Weights of a small mixture-of-experts language model, trained from scratch on English Wikipedia: 12 experts in each of 10 layers.
Below are experts of layer 5 (counted from 0) of a mixture-of-experts language model. Rows are named router (the router's row for the expert), gate (a neuron's input weights, with its number), up (a neuron's input weights, with its number) and show model dimensions 384-511. Each number is 500 + 40 x the weight over its row's rms, rounded and kept within 0 to 999. Numbers have three digits each.
Before each expert's rows: a language model's description of what the expert responds to. This comes from a sample of Wikipedia text that the model never trained on.

# expert 9
Rare name pieces, headers
router:534423498490499465550479504493529469457509489527483470412540436508491547489491434545493535488491427510480557514476468565522485463478555524572429509421550497508541494578526436515493524539496518500475494440514549505433491522495624527532544561470406465452477392463440473568431519491507524505481508419579396387538581465549438542475548498529542566535528473519522496467532490492470466425496
gate0:462492577484502502509525488427572458554504549471490513521517454478532463450501448544488499538530488445526527497507558539524450541493524393525419486505552491517530442507481498470491466517540596487506498472439551469457461514465500479425537469495530532549475585541527458564497552554522523424486515514544515508510517504482539500600532559530475484521476564488489517557530472461458541499517
up0:402486562512479504513454494450500525498476485476491479471526537516541530488483531435456497540548491529485504543444536517562497576440445510503406481502519473462542612431475506487454515389472527486490494491452573418469508577577507563487466510483517514508478514538461476445466492494479489556419535465536529524499502487547476466540547520572470480487464517468488535408479484486479511489509
gate1:570476439476443567462433498555523482533492483515475537509448405484536481497529537593525482465514444430472512483513473486510503444524505470459530526480514532569510490488473465524487545542513452534481498460434547527542541435486643469443535541479480528486461458433486514477562456476458491500510515447546464412560506498517469474566513512455517488568444484501491537481505511437461498518478
up1:470478517466535476525493514499494526479510466534517553498475492497488463478569509492515452496594499576516515512557564530500459483475512462494590523479508529464521553500453571493530487593498524446526503477470507474480588555480473556530512533499487467502445567485512514492540531489506485509460573504502585514515552501507484452554512538501521422574523496516465521403522475439529519482475
gate2:583511462523542510520452558541559481481514563514515511503460499522552519497539484546477483489501417486551503559493543465466453431502446585503481480427572508515507536508591533584465507487499450526460475391578472531541553478500480490546585433487493438559517441480419481508596515515510521515457451448490533451530507501591488491485490578475517541504488624510504443456478512475570438524531
up2:559552444478460518510454470449488448501498494481533456477418538549556526487472505455503498534473488491548515419508525506486519550531516514463484536500543554500484496513556482526485443509450488470460522612437602544461538438443448518468530520575477442478519511490437489477599438526603584584527484519484419457501458553509556494485523504498482505562522563420528419473504432509440467520539
gate3:496417509490447527457489456490384582505496502605470590477553514507464545499534437482552565466486493538488524534469435492478447513646516494483522528453514492498519496514559537512447504466482539502550548463461508511491537463503426543510520450490436469515517484477543395454448474423391442445468439488475506460462513537455499591525572501519391461575464431490544475457535468540497464517533
up3:549571445468494486466549455514585458502534524449521454526472505536506437439448445521509518473514553596469484497541534509512511460526482533542561573495499490484460501567483515494532504534494525486450470531632442534602515440464526489533469549519548483441520513567470463572504491547560515552523578494483495472505577489486491484412535497501531516509542529502537571473530568531526523506569
gate4:511462499444513506489439483478449473485526497507474507569509497566432498461492407533479483547546549453481480544466475445572481488458507454548433483420521503449481474469533471536494488518601536493555515475479495466484486490478425500468510504490469469497440493433449467520440474496520409443495472486481439419541476508495505440481520478550543498515477542491488458481447493540433501486515
up4:456499520541468510545492469467530447473489584477516544503436473462511423538486477562400487500506496545462451451515486419448548558495458329529473497508483535516460508454415495523516412469493517497548538483487560463512463501481460512491517527501494542513507478498462416480478570508465530525474501522476476475568487538494534562528530519470528481426528500562532532520499591464495488533504
gate5:422519502462499466527485477564524511510545456464502576514542521576522495552488473568498497481505434486482497511534502485447446555467519529481451490504515524515527484542487504533489599494486531473451522483459526545544430428509427537501503515516603488573519504421514486539555482479482512526508532456519486520527507492563476540522500531471500486456500494414535516455504471404479473530547
up5:475519516460453497520525491522465476547499504531453452382591504477487494513504548591433547428521462491508549497569466492444523521471455432512529467543525552549534445443499477489533508564450437562464543513485514536532518560443544587491567505474559570476581489426510552567508459515472543522489468472512480521585528496473496521460623563456462516459549544547495470550455513493461472572508
gate6:547567513557427469545487471452482447522519521455507502551505550506489528460551520481547470456606455552416497513479485520511425453450443518550557548511508506427460425509510499472462513511511539484530523485549505514447543501552432453499542522489489523507451428429516558499509552501530511523526539552482532445544509471436543501502524451426453529506510533435513484487489495558489481520495
up6:485467506536487488450553513489478524512505540490519599531468554472530439500543498469528561450573455482458495529460537473458533491565522491503558459469509408477473522397526515515519469456513393446489468543484491553567533451480532582522508431493478549517478575518449593487493509529437509553524479491532404493549495515513555524496475457500521412402492428436552471450549470505516563524456
gate7:593430474443492480524472527524561508535472533526498410543557516528467557417526487563455534479417494471476480532505508527489441516425496516536485461518468560475563466480522473492533528536463506511488536449549497527475441474514516466506542454513522530549494490447514445441462495515540477495475506489530433532480444509554474500492469550475506510469530463490428466416460511540461433551512
up7:473521492515502550519448462478512475502449486565558495483528554473571406514461517430528478560550584537552543522510520492470520447483484436509512524509473457480461508472537493549422427477419502471477477491445527488478502502546543469528586498511587529518460499540455498474447467465512481535492565489503519549482572476487446485439571426456415522460470441465559557536502511445543489483431
gate8:480481484535492498510567517524589489505488592497411434490513486517514519481456484507466515506548442477462482513513477524485503438474466544510456522407487472530463546492563591479579458484520515448392455414478569464435514513523506538565446543472500491515546492499539519511476504486498497528450484443483587623482510481483475530521483515502515566526549518528565571485529489521527506491520
up8:459489525609471512453472530456479500471508532475480542518514545551517473441458483389534549531550566488479492528520425583513548519521462439475527489477571410464533526544442562539574456530471464537436509539449448568456512504619442422484523530463512590552528501496442440457493465545507453454527484454507506544459531473502486525482489569438472541502497556565512535518461519469509534543470
gate9:496502485457483565554538461581451554496545483522518506562627506610480537534490464520457487552516479578442446512431497502442503519483521452550501573447500544464565499441541558453422608467573570458515506591487495492467479505466527426520502481479477469560498459456408483467535499462442474475461529491532523437447519485509468498501536451480516575461489507493486462428445479577450489497560
up9:562545546501509532522499488490451509433509514477506479534527488487488543494462474473536531469488508519441476571575489533505468474549454554466497579543482501509532513512527437567500445534535596505481515521601504586533492506543498497512518568530522500472493472577483551545530545521522541488557525505515537480477546434493459530478467485511503500500491447450508540578558431463525523464498
gate10:496484515522531499519500432537494531494511464503532547497503492519462453489515442468523497478455493537478542555509501450456473533447460537525555513519511470437584514493475477460557519525500485543473543518472410555479469442531533547441491514524534518516426440604459492516526488496467493507503435441508497420541482519489495513538564493467527537552471556469492535526549516447478513530487
up10:496443511456511483441433523562461512502454485491526458461545521476489533500481521540464469570503461518523507482538469532519516516459447605516469467543476522494489416493502471459544425521525486488503508450446506495514482438575445541526514445543491368545471491512505427455556491412443493382442496472579569472557522456516508553483495527445443495522484479461499515479503508519483442532498
gate11:565505487442605582531498505526551494450426499488502526536457430487497513517495569541504481448539459581496565476536548515542525486485518530555561553500500560536481460522536441501431510433484575487489522421525490561500508545483522520577499544498496498531494491562441505532501552449498434525447469464418461471483533455551537491494488479555495479538467470528483487500483506464501527534518
up11:454455512548478543505466508447494552462533547463501437502552562455431522516511517476443557491474532530575446540508498496447465529548489493479468460503543442535484475485461481521601552447519478526511471486458497499447564531501504492489512481569532521477500499485471569534541487468572507491471465510455522473559536524446481418496535545528461569539530520544483482487504514477467486525487
gate12:479492555457530442461522478521555452491463567441581444508453462463491484606483498529484456497447454546560518496503561512461485533518438448520496432572449526478523542457511463477510579594467419477508481488532510487480422521550491586466484550439501481501480432530530515543485515514471506477564439476527504515572517479464509549491490530441514498510536475469512535466516513549442528461506
up12:490528550416504436567450428509463433536579506538425543481492609496452524452465559428500499481482458501486458470409537487485518433507592513533512467467475396452519455465470508523482453516499471515486498563504567527533446447570516419509459466497500556489553462510573473495472539462458539459487573536499466521472551483512490413572468511546479498494434477557513480485460586606576550486486
gate13:537528582496469495461517575465515493492482458566474545519507519543572526497504524510505515458563529472459542538508426559461540468474374483564487505456470523534499556444516561453488553502556538506507459497622458566464440474511455515546515481504457501516491487529541513542499548513480473510540476528541463538554528468421483459510505436571493547484480553449540512508536490560457469523510
up13:476476606514507391452511561552414511503525537510442509507440495531518424517439565549451560495522501515468566514462524529550509551519514486492520462530503510512469520522444506487496553465498493537549538435602493480476438384485546488498469530490498510488474565487532506527448577508586480458496454508502533547515471465423454473483488480510499551455508489492498440452470501486437492509510
gate14:508491577525432547493477513584431546414490489390550553502543529467470597537488558542474493455542524482443553507512422523459494449498621571505486457482535522505497470484516429506455512547394535524449557429419528514500445488459509447520482555501510492448503490517565502472495452456563580530514516475476518483427444489471514401477504460521499552514460484458530524531518479409461470446532
up14:453560460485544518443475487608452484464522420495570469525529514532489589478449505521477558491528481473445488510450504462465464478462572529462438429555516476486428501489577472512456556534534470477556511475480466502503514466441514541524504515520407457460468509447404489465473467526473500474545538568481553449452475425532556466464501526535450532488416476459445563484472492399497485461508
gate15:569521507501431477545472549400560464447460404585478485437502566527498452501524502551626488520536538527518512494494469539559538519554542507538512520453469498537475454528541427457528490445462595512517528427491481474459462528531542513548536468508435512538470463488467553457476453496510487458526484490486479478523530523587466556446529540558538490514495531440500545541560573511560517484453
up15:614512527544563488543433551464578481506502520484545448533484505549497476500489531517588492481498510523536522437505443510524521442564591492469476416488527543528466492457503501506508483555491503521442436551467481457432458419475531511413524550512500533491500507421554470506522483442506526494502538477465552548432468521523445528442543479517518470526538533499514556469555451538480475497562
gate16:527454565540417519556486470539643539493469529440479437474514493428530493567450505488439579511549489469502525512532481505443447519484542539512465516503428535438536508502558485549511542460507487490520508530551528521508501488525504437518494575502484445450430455554471486577415582486480515504481556562617534502456494520535407524465529394463466548527476504450544552465405384444531468469511
up16:521500403469462482492546564499530531459434535507485465507498511513507543468530454482504489482511443506512537507518512498509501523487466537479544512450401452482604487522487525501493523507490474554503486450504410408439548542505488516513497508475426485509500407454562453561456547473464494468558493545477474499521495498539547453457476534526548446524479482523539519500563512483507465471427
gate17:492452491534534517502530539525523555438505494502503471498456512467468483412555540539511464513585507476551562424459533458564535477572526541506480459444466554469571455534494469477485535521504484513525505428501574528455529555432502492488483519434480472386461514454455506448476480525475523497484504495514451431427488518459538559507443506547458527519467496456479584454533446502468473440526
up17:555545520503508459450524451481469521567607464576452486474544492517506478554492539470493576537437484491469470475556478573460517496514466515444529568518577432539475504448500476499565524486428475457494555520550518473525541435555556495518482454571548586543515458438481517469543552498550525440472477454523585595461459533535502526497502504565573445499490505517535402544475565429469433509474
gate18:456475509491522515519551483486529518497432408463593503516507549518488472590466494507487448531535458620538500519526564544521410494594517544472480514507504531461457479478490523557477531480526498564583575532522543543501523420528494562473524503455431459411539556537509593452512502467474486481442568551541470481502567541430474533537546505488531457451560523541428549458530574454541465532498
up18:557503485531507495472545422440536503485428525506456567455483534488518563497463412490468493537464553493513529546436554425466563554447551501530439527516472438437420473563512499531473536520552465493537512537602497490483497524529510397489484514455569429498532551481557439518474490549465521510517525566570478511549489506620483520493553500577486510515487532521568575473537529465529498440467
gate19:506554537548505436514486508485530483463514585552537513566501509518421515496531483542480558532535513446521481459492551472549476486466497507553470487454488540513519553509526520500483504538463524550517559483503471494490420545498538535504450452480508523543587442574491550497458445492499483520561454433535457428504554528523485637478526476490563432475529521450456514530520449476461462439503
up19:431453489506506529507425513531483511453485492535433554404494551473501415463474521506475467455540442540496453503482464503497507525508502432528511505532491471532466491588430505456524518509555485516520528429445544544532510450469551504538530557478462457472482472534527488441517499527561431587460543453446496458472506411513505431515461502513506497537458524495490545592500445500481528384503
gate20:526491549462516523535531527507489545526565491547538502504593494528514489422553479470512443527581526477430594553519477510501452403514531497570570508464516541479508579506559529458562514510517504479472483434494538463454485463556501487496458511510564531531532498510414521451492508468486476572514454532499472506428480565481472511570451549405492496455494530541495505514512505546466557441504
up20:512485471496403537471471495525478565454497506519535481448536508492491441468489476497502547439540511436559469522524510433471498467490498485495556461487482561448495492472548498512497470447446481557502524555481508490484516492498505512489483510454541457507507436427462550494501452468545518502528487502517477517506432494533474435500472481448525447502478514494558476437499526517499500487466
gate21:435462474500479486532487514484524522496539500499503525557497548491397536510454535491514523471544537537506519510499504509523408495424469520535498596533508468538447416483446454564496527541472548495582496412455477483540520559512492517524525531464546496448557516498462512509538525517484590424465506450529479504514457484607544498550580478515505507538539533541490519549472477515496503486539
up21:563530504575532482480505445452514433516525462468496477452492496528500518584525527466449492456496510479457406501490552475395554506503479550554516508465586483533581514530576505512497538438499521533547484509471554531551526502507571573482539506561544439533484420503429477521525449569650489552517515508474601523517475451459531495496508497541558462466477510395508455506587533496483485462514
gate22:518488522511494505446505495484473465452475520507440512478466439505495498492475498530507463557464519557501467476454548490547522468445532567572480431450420475470498564479452539467492510506515448470559564435431557533580538500544515471499528482536499533477485524489476486551473461503490412401485535506483549513466506449531446492427564529590549521488502548428532506572478531491490496455529
up22:465483413449474508549479543549482489501502455440514449512498493553556478566553472451515540510480480475447478469587487507477492512551522426479490486426556524524504461509464519488504518510504457488541555583530518525509535500521500548529557462513518499492458491531470491485461491471508582591538507513523512496436470512495565465542553514447442456451543554552421455536462414492453506455480
gate23:456495515525520485524440504516507483550487491481584478468482528469459436491507531527536502518532458496517545585425484563504491490532489560495428517523459505521508420488511491555479467427506497458503468454481470492465490554491425516519464545519530477494498534512515466516469567493506448506482476396436502452472485514479525514499493536451540454535528525506559474458542555564576524552477
up23:567434534455437526463514517466498454462496505517553497454549481508571512546496520398521510517485535491470534585436497423534500543486481441460427443449484512485494446450428480529399429472542447521515457494430472393460494497494476498497471540499473505526402543534496528461465438481518467443479471521500571546545474438464505515492535508512526547446511485471523480515530489519543454489500
gate24:488538525461478527566522537528471584487524521553499459549554462536467451527486520556512478520518461507483525505579504486574481463461509532509502573455463504524506475490540470414515500474496504490548466527534513531511528534566497469502513531517479490456483544496502518534491486494521544464557534522610512441445496496440492526434513470593511456506422448502564490458452477568564543501507
up24:526498562491483525559527528520508466418523550570463513414446454524503535443483463454448563522470538522524433513451500463537503471565450498541518484452529519448525431496487554540485513463430500524455454523543484463455510510470533479532515433487498427608475476509449459465513524519464493513531472475488507498469536432523509520499459527447470509522400495514489484515499515519500471528519
gate25:543507497497534558526499453557518511525434510498427484517519449470466475429427489541529491441483508482490579533484574579535437470552528523527468528452528490545523531520525424483454508534534560457503537515502516460421472591527534537556442510446458472478476491528459449463534479468541490472582489482487510481523517496524546513477471500453489499437498556528514528530491474532447506482455
up25:468428521527492534533569491481456485516512429486460466510512531526495528436521536477469465461553492513512505543462525511449491568515503540456566538472436466472491541552531526521504466451576547484493458503493489523529473536495500480479439497514523502542459507505524499529457539570507460443447472438550521505530518434545504527537441520530493534471515495572546498507522463562486405472482
gate26:566497524472430599474512475481505489531538396544482524464522452519517504481459548498474500491500438440544400512532462534539470540484496543498469507464517564514449526517539486492567572492552429504509523489583576477575514484486478521488549484505479523602504462484448517502526525505456487513473493515532520482522500500495512558472494478542519524485510526440563491499447484559545542487571
up26:511487510477481490542477439480501507522472517530535489463517561462523510487481483513430461466475478482501521475558488413541570427501478457508519468486553475540537533509463595496440521539517466491518513468460494584495459494542555500502507589549491511456536438519499527554535514489473522537437463529487598561488472488493545558483495536477504544483539514507485433485509486567456502519464
gate27:434496468503416481525519454414484518500455481537478563558544591463461501575498496431524532525538484530531442512525517548501518447426453472520496482441440535517570479472427478562467529506527531556464484512524509524587478552537551513541478492395476487552454446480411507539445524530459462508502474524510452486417538469474488486472490494526481533496496487545524528526460508571507482415553
up27:631457480481440512512454469460425466543533516387504462530520481514481497487564467432493475463521498529473589579544444496645448458484473567530487498495491616464462452489513510458507462507460558503528530497518576447462494485471498481425554498509471502532523520556440446488570565548427530500481465514502538510517498508466512507554460485553603458522495498485522513547453473532525527542473
gate28:483520528458481492482543525463649496527421518500475612491499446475518481491482549500480518511508482474515518551555454514463516380519449518533488548501474452504560520575525483526473477527493578518572522499444486466448509501590489547498544497553516487475462480454500427479463561446518488539539522478512567460493504513497526534524558524473531542503479502491558584477504554479482538482536
up28:489515503489556570527482470570459536515530548449510451455498519511472470551533474506515519461470554531541418516515497523531492554477526466495496492507421525454489503485441537491494473460521572443468447478533477448507535547487560431481483542506519525528488503542475486584531453513532547507466502454524507624498522510529539514474462459530494465499507512537497411561467455484545455509461
gate29:500377426492454548516510460528513451465498521539432490509546494531510477366520519520464465414533436475472477499528490537496555502493422518511509543397508528522441529490464435509448481513548559489507496509510509523546535553508500467523541531527517500534449371514460574503549545525481479468504533471581432455476513501538452477468543430513531513533492523524541461527498477472530533467487
up29:560494450492502538554444532494465442548468461506415483488529470540496528506489465522567429512422529539549457526499564504563562459516532536422494575451525495526537386499462519574496516502512475449454507461455499471448474478519475456484569535534440519499454498506525469404512537455521567480529516497469489455466513518603550511466463481480621522515486504495545495538432528487447480475528
gate30:440482476475500470581424480550464539485589515496454534483480368532531506442491469497494509549563452465484491472528587509465417525572440496482542473513526566478456520474569447533582562568495503457520471489580533561466476503451468512454572535534496478470523476509501532458489549538505512528462499436495556468435503496516604488482533547472478566544513521468539508559433556517494494520476
up30:557454500494484454446466444549501481483548455480477495541557498529577453493565515471458512544488531511505496532558471485463504555500454491496500480525503491506471487507462433500517574487502525428430491496453522601537508511450544548521570511538470520534538495455505467442526458505534478491478501485485519386453453466549488458482502505502488586502487449442483480508495513472486503578495
gate31:466440495508478553516583546502502538500465505432504556531484474501534482523540502504489433485585499546522490534564530511543486433523435473517412487480420511513511491550445498493516550471512623516560509455469507511490538453497494467576463549476569430472418440489488473531573564493438522522528470500582483567496492437536505438477527451560545477511560493482491490556473482477563455427478
up31:507505526479488467481516537506446525448506500437487481434444509514444564525469490482456612490479496492571533472450487546536519483515488518514498490425458526518554517448573502461486423446540536494520487480472524546564448516525521502570486489453424455533503514488464483442551511575496496493443453480534425475460449550471549477546507501488469490542508451522479450433417584431585481564494
gate32:530510496542479501516425487511545476432495440508527491503488454471441448464451528469551497421442443467422517533509533464487518432520501464542493524431466471567477528482488516528526512538503556539497518482475489532461509477512423467524531484448530469511486480507482423523491547409449519506469519500553484462519505542485489540559519556544442416568519547510532570453534434502513472478484
up32:504496502628469472486453411530487524420513461578526532478499512443448485525469538490494450450429455453386500523540458539521583483551473511542537448468459411513513531513471469548533534539500456481476547467609471449456491476500474419504420524500572532496478566468482486472574569455491477528509493506512479477536553566526502571554515471528505505530457492508534494435494433450409525510456
gate33:498469472529387456557490507434516509457536522570477496533454471453419570473461497479559516470508460466492499535580548465434455528482484527490415484463448526456500421502525533486435468455472504520498548493487515509546571514484549457507422506441533435512549460572404461420489547493548501503546440477509474490546494500465589520460520404505479588524506507505554506477476492533489508504531
up33:524469457481413556566484626487504457448532527529553470594543418473529455529474507517538541526532512499505496511520501507547489506510493478561467472485474504547502503505519500478492534471578587498563512498495534568465547426516555502526531459517494483515593446567552520438508483515486552542502542488396537447495477435545487511479470471513529482483540546515488496508526520507525496499546
gate34:465496484495422514507519502522548540464438487524447453488563516496451621477434459540434431554519448506524484578514497458497508455520549439529522491519510517504541517471473484484491486456485473510482500453471455523421520467478582530493515602536474486546519467484479536484401455490433552517540494479502454563456532447445470470413519488514514518477492503534552514446465412511457482507464
up34:485499500485432516513417540505540437469500497551513481576438450487494454472561573503454490514534505522464566491519524472525481503540539500516494406559622552492443524467499483514537450488457439455462462505566464512533483491577533464571547489592474473547467535572484468498479482515481546491449559530469492481518526529473516461531509483495520460433572473474500498518511476527423450437464
gate35:561528527436525554514449427431486508453461579591482522500514583494496489495533484448496532521574446464467462536485448492508516466471591468481547513525507501468477497472503523506530553504484499516494529420504503484389492559472501540484532490427508426469601493510451510473509474447487490471471455408473477576491449520505573436420457612504435526461551526448533558526555503426570515479551
up35:530514451451481478446545523523460523549524381462531525439500422518547617486515523465486530477603493467441420460565452517502454502524465555568517529454490535493462499520467430491536472492565505593499451469427473435530555466535461434500504492461390498507535511559504512517467521438479529511491516461521485469544483576416506557520515383484550563487525514552565501514504480518406468489465
gate36:466469462470493520483527555458403493534501559509426543517535518516460458536509502506464501563490434467503502495505505498501497545529537484543532485490484507465521494606551503447498471511514540476499558462479458535500532459533520557568483561535511519421610468471532482500538508489478532525515493477479581417527444523520523494394560390552521492522464527424508505512543507514545531548489
up36:568509520455549504440550463517430532502521471516490503465479554531476534473462508512524486471506510432531515496470420495488487452489554462442496543508477495479528522483470460512476479507502466525529538480505437455488433569503553407435552514491515536482479510524477516511482508433509476495523504561527447555536595482460510496516525526495513510506583410423513541560443380450398525485499
gate37:472531539573543547511537494469476460481486555543446548471506513486526508545513495472452610470497503528541494421503490562541466586451446506521507504490449510513525524533538471558417480488529556487475449424561603577472487514489491505475513502489505471509546507432463592499517476479506490517543498480521549606510514419516540549425517516506541546497488513497497485489372495480416498446522
up37:488446483474451510523523538516466482462476460433452519522554471488527510584479437455465503540569454585481493540562589446488497520591480478515452513538460473488450525537514520538481504519510516537496468490468527508541481491521482465510539531521504515517475540466494524462549513508551501485470498461521523485516472547516576437452566491514458517535429559512480467457438462470423543507505
gate38:596483440494464459581475601478527520582517432484471512496528509573516500481468561489452468527479535523482519503501477535593507497481515555562491518456473446507627508563513512461467539448487534529476520486458500462502499494504508466437439516495534510549464456423516420576527572501454477507569564494487469431500516496441527468500484514456494451485525512469527523527458475544523450436544
up38:514498532502533530429514536496454492494512497492593466533471549484548490441505491492454469501535464493527524507521496537535528524474595495498536493488495556451486478442499498539481500450511543490489429488452609477475483476562458543565485497526415525500499514483502511547534475538449531516582485501501491514527494495532528397502507496550471422463618472495501442499479463490516485420512
gate39:477522462502479468542528530484499443498493465530446490508522449457539484520537537523463504525513422493550512423443486589544468496450542484491497473500513524528546449514594545481468492512509518519476516479535590585484456552518539492507501594526486449492465527514519438481478468548474541448516524487503464539451519503455475556439534446508504501489514465494510458418483422519537470451554
up39:580493585480427512377530580468552478529459479494537462546516516467488570457452480535564516468532500453461458473509534454498458482500477385510512425532558537533539532515557509469447507478582547492491450467561608501431456499585482492603564536559395536545510480416503477478493493516502483419562467514564504420499455525491545573484548439469452507532564519510518458506570546528534524473531
gate40:421496512546579485490508481479540513533484522524507476452517467533508496517502489451490471447496507459440444502459549524480489503448542514501492535522511502476501522539619497433526501451538477489527445427487572445502460442441497468541506515528462503552480533495425504573465550480516550501499488480494453494479392491561516484466444482523497471487529573507565465560553476516541454496425
up40:507508441413451570504487462488543493563503451578469558512552456476490455496496448581434415518463492551530503505503557550423480513564530457497476478522473561484501462466474544481502514473507544525464465533533400492439495441512490580545429430490503502440504500454490488508550518472478462470523522568508509515509521534414511460486481487589532542512502545481471550501594492540464472500476
gate41:490485564533587513490498498518548530487474486480455507568487461443502449471483491541495531500521532513530503476446499448591493499514473525505547515487426429435539499472514532541450510500476459510516580433495536489520442547493527501569506442556533470491507507448486538539432455517490459540491531502502487454501518504561520473594556513450496449409428457477507495544503457502461495502507
up41:417548463501448447442523531493530515466480469554574454516495481442535417477494431362492449522531472493490454472512464416518509460550541497484493498554470460475495471463488481519533488496461509483428459481438529439489500573519490515434589574484485533546504491473524574485466501493468432487476485522521483579445508432571505523548457494480518529495507524526548581558530433496558529507469
gate42:528531565436499537535490522505470522497534438565547493540475436478486463542560407533469480476485488484437495500525493527494463490517481439538505495437537523429485502499536488520497549529573528537514452492506482406523550492444532548496496571506526579503536477476498487465516518492483459472458542438474464501561473480631481494523468500489490502507431539560472472562462432578458470474475
up42:547489550461506458438457452507487507485490499432549518499519517492481425550492429448534487458449458467592480502472498438470482590457518499453485521539460511576493454554398526510491476517492479530532513560476453421497513522490534494536505518469407511525504480523557528483508484488478478577494515501482453519506517466570480473544466519458505509554526548524437503527457464510558546516496
gate43:446502499528496511448509437416478501468553531516399469453515529541530452483571481498503513458473515510511460498519519430517477545494542525566434537510508526516541614473502570451514570537514572474539570527481565494491505519438519477484518445585423513492473467574450441524494496552542528467558439463512509383534522494526541546436503516527448518506512496518508498453492516521447506467542
up43:489470461556519524547532476480507414483469461529464510482443446478483538502446502508581477506512520545504460430469545537492457524449516529539485471546489487513515577494471495429534469534414479568492507444492535517590514522494508511488498440546511534537548475613505427569543535485492483443527449456520521463567454497490484444478472540482524454521551501543493472459576497493526479572537
gate44:506495580518412504454531484483523508462474478482527534535539445533513470515458519491536538425560480526502557400569475550477509442468528429577538534518440541520574502532553472491400506434488527525514583468470410555530495517465540481473522525415539465456386576461523492411514508487493488463487527509508492506432476503411504505496514420462454445459517611460535486492517525500575483468523
up44:458507522496499505517459493483479482498498469513520474512555451507461499447552441550601492524511476477486444570471530430486502486547460498505455523563518472449461536477408548465523461577493533448481519495508454519567383561490550458513523501548515498444501534460489507482419523517494513514499501525529555510434496471566510494579532501480449515488428447538398468490471513478437475485511
gate45:455518462496495464510469508511501525508512538518529464460538510487434505510500438487493519458545461455574542525523552490482458501493546393518461466510557538458440455493607443601477469484497595457483481495528570547468502455458502530515418476531407506441480436439506527487448568476544547570515437528528519450601467433455525560538452482451527504500550458491551474446454493422458529570494
up45:477503476480545481498481543481522524442470540531512540513574502506540514519514495537549514523600472542462476495487528478526603539480512469501501445539535435481523495462510452523402450553487501443488510434428488500522538474439441502458470453510391462521533492520448528532500474502435604474513486536510472514561443453493506538533445509451431524555547535549503536505481473487558581532491
gate46:476514504511537483433532459549534501529404504499481517442537517492559504530554513501544404481491492527455474518469458565561546481476466419488452483450446480442512532441549397504514478520491463508533469437517477439493524546476510498523450453493449465475484437524491515552524423480442473448490483487521399499544524495548506541583476520510504453509534533531543477457497533496482540548559
up46:515520496531511424489605475573546489583459503452425468552530566519507450585579502473544460515532502472518484449510490453477545469491502504524472500503517536479469486481523433471552513539448506512537510542560479520540576440474499485527444547487554548478450457542495488462543480511515450501491457524567502491498580514558482586512496531532526452465478478513482513490550541515449539370527
gate47:528532485507430494468532525463550514553519457542529468468519539572509579503419498480478507525441492459515561465513451505483504492480500542476509533528462483494528451413501480510552524466461526469524500446542536528521421490458481447538438557405508553494510467488463537455452549485454458477509469490509472520554514536455513468493482468516511581500447567457489512515475591493503446489498
up47:474471494486504532508460405550503428407508582523502551532511462471516389456585493587506504481571545554471512496473493535440462512470460466499558447425511497486479480523531488423565529493539489517463447563462451511506623505501609502487609500486524479521422478483481481516526493442501478478507478598472500500474429530572475508483550479472502476464543447483553524470455424562548493583510
gate48:527449446502465534551494459524518461470415507538519542555538501562530452493504470559552468509468441469444484531519550459474524509483510484554476511452436490562491508552501576509452521479517484509432433488502507527507493540555527519554465441530531534433554427499468556477461532504461527465447488494523507485480504487524420551433532544484490510520551534521457523478490521510552599434467
up48:478565453484516481517491519492542566470595531478514565480434576486446377493488540480533462426535492467546492516498594480462506498485513512442551580470478502481543478489454512489495500536531519504552571592520545493450508451474507482478516480463529534512510498525546439449462471455450492490505487475512558491492530522507528531464450470528524487508506421520567493497521550487508521455455
gate49:449491514478523523512600510458459546465506538502461477542588534516499493598472453531571477468522608570430530520541453462507474516491463482487537538496514472503533507463543480466478483509580563433469519515535494560476546537589498440536414517426540505454537454547539496523497502466482473495474507489484529442513529463552498515496591497507542560568493535522486523548580562547546512501491
up49:534476469508469476432549548521489449547441473487526504535528581436488508507592442550469550435575451491475491493492375438491476510514476474462506510546502539544524518444493530481506569424523539489515448574467474525494440491489427449503537438495509495494463519469514523475552426517433504548528529570534468535520505521572475491554558582455495434446395522518525574499479523489498528448512
gate50:471458506514454528503582507412453518534479480472458502449513524463521513515586418423549519506468451457550468556508493472532520462435482576468507580517521517394478423477489483517511506533485452504376610445440498444468491495584453499513462475519465463417471514527479509489476502486527496472494512450489476484457513480498488495529514505500468465548511530523450459460545549459470443449455
up50:538509546524449543483453537534515458450458577480429437485521529543515500507571461479482527588482436577516551563540489497528487554444540487537522492442451517487481486458505452504510539502534453445494494502487506494508460485554454510475444459457451502466509488462518492444513465509507508606442612496508500344475477559551487560511472510430489463530580516565460465519565516507502540449491
gate51:433509468520448531524374535499534480526522504479563485453512465462536489567489481555564492504504507524503463492530538414497464480502539515489525497497485497534414461480518522605549517450552504519494507462509493462469474486519518509524518469463592471520493550493498445460472469467437620506488508508520540444565531538521525492447510509497472517556498500500497492501535484424489453501486
up51:510420486539383503536426501442442467522424516491512536508544450460471442521469511553546485478569560553522429474470475490480489479479479500496483513506561425513510512483493563488506471461417469529482461490505512494524530423493487532538473544572544535503509457532409517429489412473499450512499511464455507512495493509566520509435442528475504488532575443415484553452538483519502485506442
gate52:520557565509522529429554469518508473442549447419482503526554528499487506440478441477444574514467484567552455547453476445486457489482457461479465489482441533527456507463532447540557530479506518576437557510498464567426546465590523460426495517483546496576509531474482433478522538506447544476505561508498489579514458456434526568540523492513527482500555551519466442461537511552556520467524
up52:478520488559582456565476530496477470515507577507526429457460541508495493570449499507536460449505485442473550449506515491565518489447537585504528493521522482535532492572454532505442521446534493448565496494467550496543484504502537577509522484534451578521463436484505587428478432482490524518472538469491490496530465510578514496460513525514450484521511469503538479498414493481489521506564
gate53:522567526526506496537459539563471465581468489544468459517495523465504482539499539531525569447535460509492413530507502496451509395543505534428436408501507469496484518493549395516512486554483487529465502413539565518504473435544438499506557571481496523520539644535528479473463509445457474531487436493531467508532560445509495508507522579538479552450478493478429455499527528502485511417521
up53:493437549473550487410549475484564572487506500461530531546483497573519460604554524451465495546480528473467556460509551525434496545447512413521512519498473528573523457500466530473465480390438495505511501465491511503465508494490485434472558512448416524537436443488513467542470568548494466508450574519409555603493471485544540516485475525506516483476457520455530517416517540435587466503477